config.yaml
vocab_size: 16384
grad_clip: 1.0
train_tokens: 620400000
dataset: "wikipedia_en"
Below are experts of layer 7 (counted from 0) of a mixture-of-experts language model. Rows are named router (the router's row for the expert), up (a neuron's input weights, with its number), down (a neuron's output weights, with its number) and show model dimensions 0-255. Each number is 50 + 15 x the weight over its row's rms, rounded and kept within 0 to 99.
After each expert's rows: a language model's description of what the expert responds to. This comes from a sample of Wikipedia text that the model never trained on.

# expert 9
router:42 46 61 42 50 38 47 30 64 21 47 52 48 34 38 47 34 53 62 63 54 58 67 43 43 65 59 53 38 49 43 73 42 46 51 41 29 45 45 42 61 50 63 50 54 66 18 49 31 23 30 26 55 63 51 41 73 38 23 41 55 20 76 68 36 54 20 60 68 62 58 58 51 67 47 63 75 71 61 25 61 79 50 41 64 43 57 47 50 89 70 72 62 47 56 35 52 69 57 79 62 40 76 61 31 44 27 54 69 69 31 61 31 46 44 40 39 49 78 42 73 62 41 33 51 78 56 47 57 24 81 59 56 71 67 54 62 46 52 53 73 34 59 51 56 60 34 32 49 34 52 55 13 42 42 60 36 62 49 64 70 45 50 61 54 56 40 48 24 43 59 41 29 68 77 30 37 37 61 46 62 34 65 25 50 55 30 79 33 63 46 62 42 80 65 50 79 50 56 33 40 56 70 40 35 34 23 35 42 40 45 33 41 35 57 26 46 74 37 65 41 65 41 58 37 58 41 83 51 23 52 70 52 18 58 44 56 46 61 52 48 42 69 67 86 44 65 22 28 42 40 44 52 50 37 47
up0:46 50 53 74 59 28 55 60 44 66 67 57 56 46 63 43 58 21 33 64 44 66 59 71 23 52 48 26 39 62 57 31 61 54 33 45 70 73 71 26 48 63 30 31 45 45 36 29 73 41 44 36 36 41 55 34 51 44 68 62 28 44 46 63 33 68 97 80 73 41 59 25 43 46 57 48 25 57 83 60 33 59 57 46 59 32 44 42 29 54 39 30 59 59 68 42 69 71 46 50 46 42 74 80 50 47 76 46 52 81 54 67 52 26 50 60 60 42 55 76 36 63 49 68 63 66 78 54 63 24 52 35 44 28 53 56 54 44 78 64 35 49 35 65 59 32 37 64 17 54 39 30 46 59 44 44 43 26 27 44 53 71 47 16 27 40 30 34 58 65 51 60 47 29 48 33 45 51 28 41 61 75 70 26 78 54 47 67 37 37 56 40 71 26 53 45 53 70 75 30 44 46 43 31 61 54 68 79 46 31 85 36 57 60 54 45 25 50 17 39 43 47 68 59 31 54 56 29 64 48 57 33 61 48 53 38 52 60 50 59 33 54 37 55 47 63 70 43 48 64 58 42 60 56 38 70
down0:34 50 22 43 43 32 38 47 65 61 43 55 68 67 37 33 58 39 62 60 36 55 47 59 45 43 51 48 42 52 37 91 49 59 22 66 30 54 56 71 70 71 59 43 37 70 69 54 62 56 28 76 39 44 79 50 53 45 45 42 52 28 38 32 38 65 31 54 58 43 57 71 50 54 58 52 32 59 52 84 53 62 65 48 29 82 43 57 74 72 58 46 29 76 47 41 54 31 52 51 41 19 58 68 65 62 67 40 63 29 37 54 32 48 31 45 60 34 43 58 62 42 21 59 46 41 44 41 61 29 46 75 61 41 59 71 41 40 62 06 65 49 29 31 58 17 44 25 41 22 56 26 34 54 34 72 53 49 52 70 65 46 47 43 80 21 44 57 56 62 25 65 45 66 52 47 54 68 49 52 24 58 77 51 44 53 55 61 37 46 42 27 69 50 61 61 78 33 09 41 58 41 26 45 53 32 34 83 65 57 26 60 61 45 61 41 68 50 60 42 38 61 41 82 52 51 25 55 65 60 55 69 52 53 22 64 51 50 68 45 44 56 59 51 72 50 77 39 62 43 45 43 28 33 52 78
Description: List and clause commas. Commas, plus comma-quote and comma-bracket combinations, that close a name or phrase before and, which, but, or the next list item.

# expert 13
router:37 51 34 55 48 31 40 39 42 64 60 73 50 63 44 44 24 30 46 33 51 41 37 47 39 76 50 37 64 38 51 40 69 42 68 51 26 53 24 15 31 75 66 46 39 54 71 29 29 47 39 30 58 47 90 51 59 65 59 50 65 52 50 80 41 41 57 60 61 35 33 51 29 71 52 62 46 61 49 66 44 62 61 41 50 46 78 39 19 31 48 75 32 60 51 27 69 36 84 80 59 49 53 37 45 47 38 53 28 53 48 79 56 66 42 35 38 51 67 64 52 83 52 54 39 26 63 52 68 16 62 47 30 42 42 19 77 41 50 45 56 38 54 43 47 46 64 30 50 50 35 39 49 54 68 59 58 43 71 54 69 60 68 58 41 55 66 67 41 59 47 49 24 54 67 15 63 50 27 53 49 70 72 41 35 60 51 44 34 63 49 63 38 85 71 46 41 52 54 31 65 59 40 63 38 58 31 75 35 30 58 57 50 31 51 52 41 66 33 54 56 49 40 54 34 66 18 84 54 56 56 80 46 37 60 34 42 51 57 41 81 76 74 72 56 47 71 13 31 62 44 34 54 54 39 45
up0:51 41 56 35 56 65 57 62 42 48 49 27 49 87 47 50 45 91 52 41 22 73 48 52 52 51 29 44 61 48 78 67 47 37 62 54 62 69 28 75 38 62 48 56 02 69 51 63 25 22 85 48 60 73 58 17 51 70 49 46 35 64 70 36 67 26 21 62 38 72 67 59 26 24 56 68 46 55 20 46 64 60 55 57 52 42 61 13 71 61 41 39 67 52 62 41 55 32 45 42 55 58 39 58 70 33 56 50 79 76 61 69 40 66 69 54 45 39 51 34 57 47 60 52 38 34 52 42 67 47 50 41 58 29 72 57 59 56 40 64 50 44 60 57 54 38 36 48 47 76 47 23 24 59 47 33 65 48 41 43 58 54 54 65 56 45 57 69 58 54 58 64 49 30 61 41 19 71 66 71 65 36 62 43 25 64 35 34 53 44 36 48 58 62 43 46 33 42 45 74 35 52 34 69 45 41 58 34 35 46 29 68 83 22 38 23 55 50 72 53 45 23 64 11 51 52 62 68 52 49 51 37 68 34 33 30 51 52 59 59 50 55 59 52 39 48 49 56 47 58 75 36 62 77 24 50
down0:64 48 43 82 61 43 76 45 60 79 50 64 41 20 48 66 40 37 55 52 54 39 50 35 41 48 49 38 50 47 50 37 57 63 39 55 71 48 46 63 27 33 84 67 58 26 67 65 71 71 60 47 62 13 44 42 62 51 49 69 40 46 49 49 53 35 55 43 42 82 12 41 78 50 27 52 37 52 72 67 36 45 57 50 56 56 11 61 53 47 74 79 65 84 41 50 67 70 44 22 37 35 56 59 47 42 39 47 50 42 44 43 41 41 61 58 43 20 51 70 53 57 28 48 57 61 38 76 70 57 35 64 48 46 49 25 45 56 65 52 48 42 55 85 69 52 30 57 55 35 83 65 62 36 32 45 50 34 83 57 38 76 53 38 51 49 48 42 39 62 53 35 54 48 49 31 34 31 46 44 38 30 17 53 57 48 48 34 59 33 71 48 27 26 65 51 51 44 49 75 28 50 26 12 30 77 27 34 66 27 33 38 23 37 66 53 62 54 40 76 67 61 64 48 74 36 49 56 66 38 60 40 22 52 41 59 51 36 73 71 41 42 39 42 65 59 39 38 46 52 49 62 76 48 50 47
Description: Field-ending punctuation. Colons after labels in infobox lists (Release:, Genus:, Next race:), plus commas, table pipes and list dashes that separate fields.

# expert 26
router:16 64 48 64 39 32 45 49 54 40 70 60 42 45 55 50 70 50 51 62 62 35 64 42 68 64 36 52 24 59 48 70 44 50 32 75 58 34 49 48 56 69 59 39 51 50 32 61 61 26 29 73 23 63 63 42 36 48 60 48 54 59 37 42 75 43 52 62 31 70 55 73 49 68 44 39 54 61 58 64 55 41 39 49 44 48 57 37 33 29 62 47 35 45 31 50 70 51 34 37 31 76 44 39 33 37 68 74 49 35 50 54 75 64 55 70 78 52 71 48 84 60 54 50 69 50 51 42 12 63 55 62 42 64 42 65 63 39 47 85 53 61 67 39 64 58 54 45 29 32 36 22 77 90 55 58 44 61 47 84 56 52 67 42 59 75 20 63 54 68 47 46 55 45 48 60 65 58 72 69 56 55 53 53 42 47 52 29 38 58 47 31 38 20 55 60 71 35 62 77 64 32 47 52 73 49 66 71 16 28 25 46 39 50 62 55 20 19 65 84 51 62 53 31 41 55 38 20 40 60 18 68 39 49 51 39 65 65 60 31 45 60 71 62 33 17 44 37 40 32 66 40 48 36 32 50
up0:68 48 38 75 43 45 59 26 52 54 45 52 48 50 51 78 51 32 65 37 37 24 74 41 15 50 31 48 58 69 41 71 47 58 45 73 51 30 62 77 37 60 70 45 61 55 34 41 42 51 46 56 51 54 41 42 59 31 37 62 72 35 43 72 62 74 40 38 33 37 73 62 62 18 46 33 47 42 56 49 43 69 54 17 37 46 63 52 77 32 52 54 41 36 46 41 11 60 82 75 54 63 77 63 35 88 43 56 25 57 64 59 45 87 86 60 73 49 44 49 68 21 61 46 66 71 50 57 54 50 62 35 69 68 38 46 48 68 51 34 61 55 27 39 49 53 57 39 59 65 65 21 48 35 43 46 39 57 35 38 44 69 61 47 76 62 31 62 34 47 66 23 82 24 39 36 48 30 64 70 55 54 33 30 48 51 57 50 52 38 29 27 74 38 54 53 33 66 55 58 59 79 38 46 61 60 65 43 46 36 54 41 39 59 53 02 51 55 50 61 58 44 57 52 47 70 59 40 54 66 61 36 34 46 46 45 65 89 26 52 37 49 57 72 77 40 53 39 36 47 63 51 53 44 47 60
down0:50 43 61 42 45 55 55 51 82 56 87 55 43 51 75 49 36 54 56 55 52 74 64 63 49 47 39 58 64 64 35 60 35 48 63 94 37 78 51 67 19 36 35 58 53 34 40 29 35 66 63 62 60 50 49 58 58 60 59 56 58 25 47 63 29 28 74 73 45 34 54 42 54 40 38 72 43 45 61 34 70 47 36 41 35 64 45 08 58 65 56 71 51 61 57 31 41 49 55 40 25 97 66 72 54 52 55 54 74 61 40 52 45 42 79 37 51 59 50 34 70 33 33 44 42 53 63 46 24 62 47 18 47 35 50 54 35 46 43 49 18 67 30 37 75 36 59 55 66 63 53 29 59 50 47 58 61 72 62 18 64 68 59 67 66 28 57 53 47 49 31 36 80 38 62 14 52 49 35 30 55 48 27 47 64 25 40 37 23 45 37 52 58 23 36 57 48 54 58 52 42 46 73 67 54 57 84 35 73 71 54 46 46 56 76 36 44 67 31 52 64 61 44 45 52 73 70 44 39 54 48 47 81 73 52 53 28 60 48 34 55 35 43 42 60 31 46 39 30 51 35 30 44 47 37 24
Description: Organization names. Institution words and acronym pieces in organization names, such as Congress, Council, government, Army, Committee, UNICEF, Federal Aviation Administration.

# expert 43
router:63 66 67 45 46 48 46 39 50 53 61 37 56 57 30 63 67 42 32 37 36 44 34 29 47 65 40 29 69 79 64 53 36 58 61 65 66 39 70 48 44 26 40 51 50 57 62 31 30 87 43 49 75 52 55 62 57 61 51 41 33 53 55 71 57 57 54 36 56 75 49 46 64 47 36 33 69 83 65 67 52 38 24 71 43 30 51 66 53 25 08 44 50 70 44 78 65 65 53 30 63 52 59 50 73 44 41 66 32 66 57 43 37 30 71 52 62 49 64 45 55 59 41 60 41 41 58 62 42 67 65 47 50 45 34 64 69 67 45 49 52 47 17 43 32 57 54 59 29 38 28 42 69 53 51 99 51 47 75 32 68 40 71 41 50 41 75 63 72 61 42 26 35 19 69 73 63 34 53 64 44 29 76 40 27 36 62 31 32 46 61 66 52 30 49 55 02 56 75 46 46 43 48 40 38 53 55 34 50 27 36 29 55 75 67 48 60 59 70 53 50 34 62 20 56 31 59 42 42 56 54 71 52 52 63 47 42 63 64 53 27 31 28 31 35 49 55 50 32 59 87 40 66 67 36 43
up2:51 47 53 71 48 42 50 70 50 69 54 69 52 64 54 73 65 60 42 54 61 42 56 63 55 45 35 72 63 17 49 62 64 71 51 53 36 41 43 55 46 56 32 12 42 61 71 53 39 44 30 46 50 51 49 34 52 41 30 52 38 50 82 60 52 52 56 39 81 62 46 54 62 40 31 71 45 48 63 82 46 33 45 60 52 77 69 53 36 32 27 21 70 63 55 42 55 48 39 39 31 41 36 45 44 78 43 35 50 44 40 61 73 37 32 44 28 19 47 59 71 41 76 45 71 86 53 37 39 53 44 47 55 59 65 53 44 69 32 24 56 31 15 33 40 59 70 47 74 56 79 34 54 26 18 60 55 42 43 38 33 38 60 11 55 54 65 33 74 68 41 61 56 43 35 33 47 49 59 61 48 43 57 56 32 26 48 44 45 61 46 56 54 54 43 23 59 79 42 99 36 31 28 33 24 35 62 52 64 18 45 26 36 51 66 65 70 51 56 46 37 57 34 74 56 50 34 61 52 55 72 52 51 73 43 47 33 50 70 58 70 36 59 38 15 78 45 38 54 54 70 43 41 55 45 34
down2:55 48 47 16 32 42 54 44 24 59 48 62 54 39 57 66 43 46 40 53 81 40 45 18 54 74 43 22 57 52 23 31 40 68 57 70 31 52 73 53 47 63 36 36 51 57 64 33 73 56 54 42 34 70 49 42 71 35 83 27 60 50 70 34 16 48 31 64 30 47 39 51 60 60 45 50 57 60 69 73 71 44 40 39 58 50 41 60 62 22 32 46 47 33 45 43 63 47 48 54 35 57 30 24 61 72 45 49 61 17 23 31 54 40 51 69 56 86 30 57 55 64 22 36 73 41 63 77 61 32 40 56 61 31 61 60 64 53 66 58 39 70 61 44 54 45 72 38 47 43 51 48 55 46 67 18 67 31 25 18 33 39 77 34 63 31 26 50 47 48 52 29 21 38 59 49 57 61 30 48 62 67 56 55 43 42 57 45 42 32 50 61 55 47 18 51 55 64 37 61 59 41 47 45 54 34 32 48 79 69 46 67 43 69 56 51 72 52 37 53 19 41 54 56 85 74 48 52 70 73 34 54 63 47 75 52 66 79 36 43 71 42 63 47 33 66 29 64 42 69 47 36 67 43 52 67
Description: Table cell ends. Table pipes and final pieces closing cells in sports and results tables, plus last digits of postal codes and ages in lists.

# expert 30
router:79 32 35 63 45 24 47 44 75 30 49 72 46 76 39 34 35 43 42 47 45 65 27 58 46 46 51 55 44 49 61 48 62 48 64 91 51 57 47 42 84 48 43 64 68 41 31 72 59 77 49 33 61 54 38 65 57 58 49 67 71 39 42 31 52 22 34 50 52 77 57 61 53 53 41 52 28 41 23 47 42 42 58 53 17 76 14 49 65 39 41 23 64 55 48 48 31 62 32 64 44 60 42 17 53 32 39 32 53 54 52 61 71 55 64 30 50 56 66 38 52 32 81 37 80 57 45 35 73 34 69 52 55 30 48 73 49 39 60 45 40 35 51 53 26 48 41 46 54 57 41 21 53 27 41 75 85 71 36 57 61 33 61 37 57 29 68 35 75 29 26 51 54 64 27 36 50 44 64 51 36 63 50 64 62 42 45 66 44 64 20 47 50 85 55 47 49 48 26 66 35 83 33 55 46 57 48 63 45 81 18 52 31 49 65 61 38 37 53 46 64 75 51 56 46 50 76 68 32 42 47 54 71 35 30 58 85 66 51 44 42 76 42 57 58 62 66 55 45 36 48 52 53 55 57 61
up0:33 64 45 73 48 34 53 38 37 43 37 23 37 74 41 51 90 68 58 50 29 60 65 44 81 49 20 34 30 39 34 66 62 34 42 48 51 20 43 49 40 48 68 52 53 47 50 60 54 44 44 53 50 52 47 29 00 53 26 43 78 80 43 23 52 61 66 55 71 62 54 50 44 78 62 68 40 61 44 41 56 68 52 52 42 40 60 58 67 52 35 42 67 68 42 42 87 71 38 67 92 78 56 52 53 41 47 37 64 68 95 63 46 55 45 76 39 69 71 16 39 35 45 41 42 46 58 49 42 43 51 62 45 49 39 51 45 62 44 55 47 55 57 33 42 40 62 57 47 83 28 49 45 58 24 61 44 26 58 53 43 77 75 44 52 28 31 54 54 53 61 46 39 60 30 55 25 38 52 53 69 21 64 54 52 75 66 50 46 49 61 60 59 61 70 56 51 65 58 45 32 35 50 53 50 56 56 53 55 65 34 57 33 68 65 23 37 53 76 08 55 69 45 50 55 41 54 63 28 44 50 37 22 57 43 68 46 26 49 51 44 70 36 39 55 77 77 61 64 52 41 73 37 46 57 39
down0:60 36 12 50 44 65 37 64 67 59 30 54 40 37 52 58 42 58 72 55 69 52 66 52 45 49 73 58 28 53 48 69 28 45 35 30 78 57 54 77 27 32 39 49 34 63 83 71 49 35 50 48 43 27 52 43 43 44 18 60 53 58 39 33 33 42 55 36 57 94 54 47 57 61 66 47 36 59 41 33 42 38 73 62 73 48 43 58 43 78 64 17 58 48 38 59 47 47 50 49 40 80 48 54 79 48 53 55 39 56 58 30 65 46 66 67 53 66 39 56 44 42 58 37 51 41 72 54 54 39 10 52 02 33 50 44 30 60 46 69 54 43 63 25 25 57 40 56 64 42 43 54 44 59 38 63 74 34 49 40 64 35 48 48 38 39 50 59 48 70 42 44 53 38 54 37 70 25 86 41 44 49 49 32 52 67 53 41 54 68 59 42 49 37 35 54 26 59 59 60 32 51 21 55 66 55 50 54 52 99 59 36 38 50 81 21 74 56 64 34 35 80 14 45 58 50 43 66 47 45 70 68 67 39 49 74 50 36 57 46 35 27 45 42 42 53 71 47 66 61 68 40 31 76 45 59
Description: Mid-word letters in foreign names. Single letters or short pieces inside foreign, often German or Dutch, proper names, such as Sch-n-auz, St-a-atsballett, Am-el-ie.

# expert 51
router:53 55 38 77 52 56 37 43 33 48 84 41 46 58 48 64 65 33 59 55 43 31 30 47 56 49 64 41 30 56 56 53 66 53 63 55 37 60 21 48 30 43 48 44 68 13 75 24 58 61 76 67 24 51 44 39 39 68 64 34 58 45 49 49 33 25 54 69 39 27 23 49 58 74 64 42 48 39 37 54 81 70 69 44 54 34 49 23 44 53 39 60 34 48 52 55 27 54 54 64 36 17 53 63 65 29 77 31 45 51 46 45 53 38 30 50 50 52 78 20 47 35 37 59 51 33 62 61 78 78 32 49 55 43 28 57 18 49 45 40 21 37 50 44 46 59 45 38 87 58 55 72 42 46 43 58 39 31 61 72 52 42 34 12 59 47 68 65 39 56 48 58 38 45 48 70 34 67 38 25 45 63 35 25 44 49 53 64 73 57 55 26 51 59 43 48 43 43 59 36 89 25 46 32 52 61 63 61 61 60 55 28 52 61 71 70 49 46 58 58 63 73 55 44 81 62 66 19 41 52 40 68 42 47 52 68 15 50 76 48 41 57 46 25 72 46 77 57 64 48 59 40 39 73 32 44
up0:45 67 54 48 61 28 62 51 71 56 21 48 23 55 57 87 61 32 48 59 30 30 27 47 73 34 39 39 52 27 68 72 58 74 55 31 07 19 51 27 36 29 44 36 54 47 49 42 53 49 67 83 56 75 42 37 39 47 66 37 55 51 80 57 42 52 64 44 38 40 50 53 40 37 47 48 44 48 52 34 39 61 44 33 57 31 51 54 49 36 40 45 48 71 70 65 33 18 29 24 51 38 29 36 46 41 41 62 71 52 44 21 31 69 37 52 39 43 68 89 59 51 23 57 60 48 59 74 33 71 45 59 62 59 84 61 63 56 49 70 61 63 51 53 68 57 50 51 58 49 43 69 61 64 47 54 65 32 52 30 44 48 38 57 56 54 56 58 53 30 37 71 26 36 47 75 52 58 19 50 81 69 66 31 55 53 70 50 46 72 65 32 31 46 48 41 23 24 32 37 56 39 39 34 38 32 59 57 57 57 52 19 70 57 51 53 54 46 35 56 68 42 42 76 81 52 54 48 59 18 53 30 61 61 60 48 59 30 41 86 40 39 51 70 45 56 35 49 39 56 49 62 46 22 45 82
down0:45 44 38 59 60 39 41 49 40 55 39 67 18 74 48 32 54 70 38 53 45 30 21 57 50 28 52 50 50 68 51 44 70 45 44 45 46 41 48 70 28 28 31 68 44 60 64 61 30 55 63 30 32 56 21 37 49 52 42 59 61 62 40 58 48 28 69 67 53 89 46 52 39 53 47 51 20 14 60 37 35 66 51 58 75 42 77 67 54 46 64 72 35 46 29 31 55 84 50 62 58 89 43 36 50 27 51 36 88 28 47 37 68 63 70 47 32 59 29 51 69 61 47 40 35 65 47 28 49 44 69 83 52 61 57 45 61 32 35 72 70 30 48 85 26 57 59 48 43 48 51 66 34 42 55 51 68 46 27 36 60 51 49 52 72 31 35 48 46 49 70 38 44 54 34 21 55 42 39 90 84 38 52 74 58 47 47 60 63 56 37 60 64 76 57 42 40 52 48 34 49 64 61 37 42 46 41 46 44 75 51 55 52 38 34 55 42 55 22 30 84 42 70 60 33 34 31 44 61 64 27 41 31 47 66 52 54 33 38 49 46 53 64 31 64 68 20 34 61 57 41 37 68 60 40 68
Description: Titles and first names. First words or pieces of song titles and personal names in lists and tables, such as You, Me, Dave, Kevin, after pipes or quotes.

# expert 3
router:38 61 48 67 41 48 49 71 64 30 35 60 63 40 45 59 54 67 53 22 62 70 23 49 58 31 39 40 55 57 56 60 32 53 53 29 56 53 25 11 74 64 47 48 31 65 23 48 32 62 26 61 71 52 25 66 63 60 65 61 74 58 44 42 68 41 26 37 72 43 38 32 37 58 37 61 67 68 67 51 48 45 48 19 63 56 53 29 43 59 24 37 43 39 79 55 56 51 24 16 64 31 54 54 52 47 47 33 28 43 70 30 51 29 23 56 54 72 41 58 47 40 62 56 77 72 54 27 67 69 63 50 32 58 67 40 66 59 24 47 81 50 32 53 47 50 45 52 44 64 54 48 64 75 59 75 34 68 44 44 62 60 38 65 68 49 49 44 42 56 41 33 63 35 49 43 42 64 52 52 66 47 54 47 49 52 76 47 84 32 18 56 35 45 30 67 63 44 61 84 46 52 70 78 46 20 33 55 27 46 51 42 35 64 77 32 30 50 56 56 60 53 65 43 39 38 24 51 43 71 50 59 32 49 59 57 47 25 77 41 37 21 67 73 56 62 58 90 45 44 42 44 41 57 73 41
up0:44 54 54 53 65 55 29 15 65 30 44 55 63 40 31 20 49 45 52 73 39 18 48 55 76 38 49 49 78 60 58 73 89 72 54 43 34 73 52 52 32 59 45 45 74 45 32 37 40 47 82 67 59 33 35 70 53 56 62 34 50 46 43 44 52 31 65 34 28 63 52 55 53 74 29 46 28 51 45 38 33 34 27 88 39 66 54 39 46 56 68 45 10 37 49 64 68 10 56 40 55 77 40 41 66 61 33 33 31 42 66 51 56 57 44 59 54 39 46 21 27 60 04 59 49 46 85 46 37 45 47 75 51 68 53 57 49 48 56 62 55 47 47 64 73 63 20 20 55 62 55 28 36 42 57 60 59 31 32 60 50 63 58 33 57 51 72 20 62 63 37 50 74 57 54 55 42 50 44 46 75 64 47 74 36 41 54 37 67 50 37 34 60 38 51 45 43 59 53 51 50 59 48 74 87 80 64 76 47 19 31 60 43 46 60 47 59 61 41 58 62 29 47 45 59 48 69 52 44 47 39 52 47 73 43 21 40 67 67 50 35 52 53 30 64 56 39 43 51 31 49 42 72 48 62 42
down0:42 51 31 63 47 49 49 88 07 47 57 56 47 40 56 45 58 60 37 51 38 37 43 63 27 48 51 33 41 29 59 56 37 25 58 57 59 61 62 56 64 52 76 55 55 49 59 32 51 25 44 77 69 60 49 55 42 70 54 55 50 36 61 43 64 63 49 38 39 33 60 58 49 53 49 51 41 59 21 54 55 31 53 32 48 32 53 66 56 27 66 50 44 33 55 44 24 39 35 55 41 57 25 54 11 69 70 24 53 41 34 61 69 32 28 45 38 63 56 64 59 44 49 33 36 33 62 69 57 42 33 44 73 48 36 56 35 55 38 60 37 58 28 56 50 48 38 31 46 23 41 30 50 79 29 22 60 35 45 31 58 65 57 72 62 29 48 45 43 80 51 82 22 42 54 49 17 44 72 31 64 56 52 79 58 52 63 41 49 47 73 58 25 71 35 36 66 30 27 34 58 68 46 72 65 24 48 56 43 58 36 66 54 43 69 57 54 42 83 47 22 75 55 55 78 94 58 58 55 50 67 45 85 78 51 35 57 48 61 55 54 42 56 54 40 50 46 67 86 41 11 41 59 49 48 52
Description: Proper-name head nouns. Final nouns or suffixes closing a proper name, such as District, House, River, Street, and taxon endings like -idae, -aceae, -ensis.

# expert 12
router:51 48 29 32 49 54 64 41 71 45 55 39 52 30 42 30 65 48 14 48 31 42 62 57 73 71 53 41 51 57 50 55 56 72 68 54 66 57 40 54 22 26 64 53 49 10 77 50 50 38 47 70 41 62 68 43 67 65 23 48 57 45 73 53 72 58 34 21 45 55 47 52 36 54 58 80 53 61 22 57 69 50 44 65 50 43 54 73 52 24 02 60 55 53 53 36 55 53 32 32 52 60 49 64 44 60 36 72 52 36 47 44 55 30 10 45 69 64 36 50 45 51 19 40 43 49 57 57 57 69 53 41 32 21 76 64 56 35 45 46 33 47 69 28 67 29 50 64 46 46 50 55 51 45 72 40 72 37 31 56 69 61 55 45 21 74 54 60 77 63 85 44 61 43 53 54 61 35 27 40 37 47 49 59 49 55 63 52 55 38 79 61 68 36 74 37 31 67 60 69 80 36 53 37 48 43 57 52 46 68 16 31 65 62 48 59 23 58 87 51 56 57 56 61 57 34 42 51 12 43 60 31 32 67 55 38 45 73 17 48 46 61 64 39 37 28 45 53 36 54 33 44 64 61 44 67
up2:39 68 25 37 40 58 59 42 39 39 36 36 58 56 50 39 44 54 20 31 66 47 41 72 40 31 45 50 75 61 60 37 37 30 73 61 58 46 58 43 45 62 62 64 22 49 37 69 39 27 41 39 63 49 40 59 38 51 86 20 81 33 08 57 32 54 46 37 66 60 57 67 07 67 44 77 23 56 33 50 48 43 39 53 65 38 48 56 56 54 34 51 48 79 41 53 76 44 50 39 52 70 36 44 58 56 46 43 56 73 69 49 59 29 44 57 34 57 61 59 48 29 25 40 49 56 49 69 48 51 51 56 34 67 41 64 63 37 47 40 56 46 28 60 79 25 13 67 69 99 56 50 41 44 51 53 54 65 74 22 63 56 59 59 53 70 65 69 38 41 68 49 38 45 49 45 57 42 59 80 40 43 50 35 56 77 79 42 54 39 34 69 43 54 60 68 54 42 51 50 52 54 38 79 32 50 04 50 44 46 25 54 50 53 43 48 28 34 54 68 22 32 45 54 66 61 48 64 51 50 49 59 31 61 57 51 58 57 40 36 07 56 46 43 43 45 40 25 49 60 53 55 63 40 60 95
down2:59 38 53 57 62 70 81 62 16 55 39 33 57 65 26 29 46 35 46 58 37 29 53 57 78 62 58 56 79 23 49 26 23 43 32 59 51 47 65 62 65 74 57 35 32 38 43 57 67 47 51 62 70 39 35 47 70 26 67 46 66 67 58 56 38 32 51 71 54 49 46 47 93 68 21 36 73 50 61 55 64 52 33 44 60 47 59 62 46 47 63 54 58 27 36 69 68 72 43 54 51 51 50 40 17 44 48 33 28 58 32 35 36 45 65 50 65 58 40 72 67 45 63 64 57 62 31 19 65 56 44 78 46 70 30 53 57 66 43 50 67 60 41 58 29 53 72 59 34 61 46 35 47 31 67 69 53 77 49 30 35 60 60 72 51 53 54 44 58 37 87 61 59 72 39 34 39 64 40 63 33 26 28 67 64 50 37 39 32 58 49 48 46 71 47 56 51 27 61 55 30 76 70 71 30 70 29 54 26 42 61 65 51 39 56 52 63 22 39 32 38 23 64 42 35 41 50 37 86 41 46 65 42 61 39 46 40 23 17 32 44 45 36 65 61 69 47 49 43 46 43 43 39 18 48 34
Description: Digits in result tables. Final digits of numbers inside table cells, mostly election vote counts and sports statistics, such as 1,165, 2,509, 93.

# expert 17
router:24 33 62 22 59 36 37 46 30 52 50 48 70 66 42 51 45 50 33 40 49 60 46 16 63 72 59 76 74 65 74 44 60 48 60 59 73 43 28 49 31 03 16 38 58 84 57 32 56 74 39 43 71 52 72 61 37 19 59 44 26 56 65 57 82 34 25 56 49 49 50 49 63 56 48 28 28 28 73 59 55 73 43 47 49 55 66 63 64 42 47 70 64 55 43 44 34 30 59 45 59 51 48 82 48 47 51 47 37 37 44 47 64 57 36 71 40 56 52 57 31 77 59 60 59 40 68 40 50 47 58 48 32 46 12 36 73 54 57 41 50 48 66 62 55 62 45 69 39 41 40 51 46 30 33 60 22 58 55 35 66 40 61 18 67 33 80 54 61 30 38 34 31 58 37 48 43 48 41 44 49 50 47 36 32 71 42 30 41 56 44 41 42 68 44 52 13 58 49 48 36 38 66 48 31 64 65 38 42 47 62 41 60 72 40 48 48 85 39 44 64 50 75 29 43 31 82 60 79 45 67 46 53 59 54 58 37 48 37 41 49 54 27 56 29 51 72 57 30 44 93 47 48 38 35 27
up0:76 48 21 38 66 49 52 23 68 29 31 47 48 40 59 34 71 28 58 44 60 30 72 65 64 56 56 21 61 50 62 53 27 52 53 39 65 56 49 49 55 41 32 48 66 64 60 14 60 67 31 23 37 60 60 44 43 59 55 42 60 70 52 50 27 58 59 49 30 56 48 61 44 54 32 25 62 23 57 31 73 27 23 39 48 63 37 50 60 72 70 45 75 40 55 52 15 39 56 42 39 64 48 60 45 16 47 31 46 49 53 70 47 72 64 46 60 50 51 79 32 49 72 53 88 35 40 41 44 25 57 61 67 52 19 43 55 28 48 29 54 47 56 27 68 29 56 61 48 55 57 54 69 36 25 66 46 51 52 42 52 56 30 67 49 67 51 50 42 40 57 20 50 47 25 84 58 12 40 63 58 30 34 62 30 45 60 32 64 59 61 29 38 78 55 42 60 29 91 65 43 72 55 43 39 38 37 49 62 58 76 68 65 56 61 40 63 48 47 40 55 65 20 57 56 46 47 67 49 54 55 43 41 66 77 53 44 54 16 36 69 47 55 33 53 69 43 60 54 45 68 78 41 33 63 34
down0:34 43 64 71 28 67 52 37 38 32 42 72 30 72 52 33 80 53 87 46 61 53 38 48 45 45 37 49 56 56 35 35 43 36 62 71 62 43 95 62 38 58 65 47 47 74 44 37 49 87 59 61 68 49 86 53 58 44 26 81 83 34 36 43 31 41 51 79 54 41 57 60 69 41 38 42 53 28 47 70 22 58 62 51 46 58 59 37 48 66 27 49 38 46 60 66 60 43 60 38 55 39 36 54 11 50 65 70 36 40 55 51 12 64 58 57 22 39 48 57 62 67 27 59 25 37 45 37 54 29 62 53 51 53 56 71 47 41 60 69 72 40 75 46 53 55 48 35 23 53 82 43 55 68 51 33 61 37 80 48 67 76 45 53 60 58 51 68 24 47 34 64 52 53 40 69 32 52 49 56 53 46 55 61 65 49 60 49 47 37 40 83 54 43 54 68 64 38 42 59 33 36 54 42 15 44 38 14 45 54 50 53 54 38 52 27 57 40 27 61 38 59 43 59 22 35 35 49 68 82 39 62 49 32 38 54 30 46 29 62 43 39 49 37 74 31 47 52 48 35 78 48 62 25 56 66
Description: Table cell separators. Pipe separators in wiki tables, especially after film or show titles in filmography rows (Empty Nest | Arthur), plus semicolons and colons.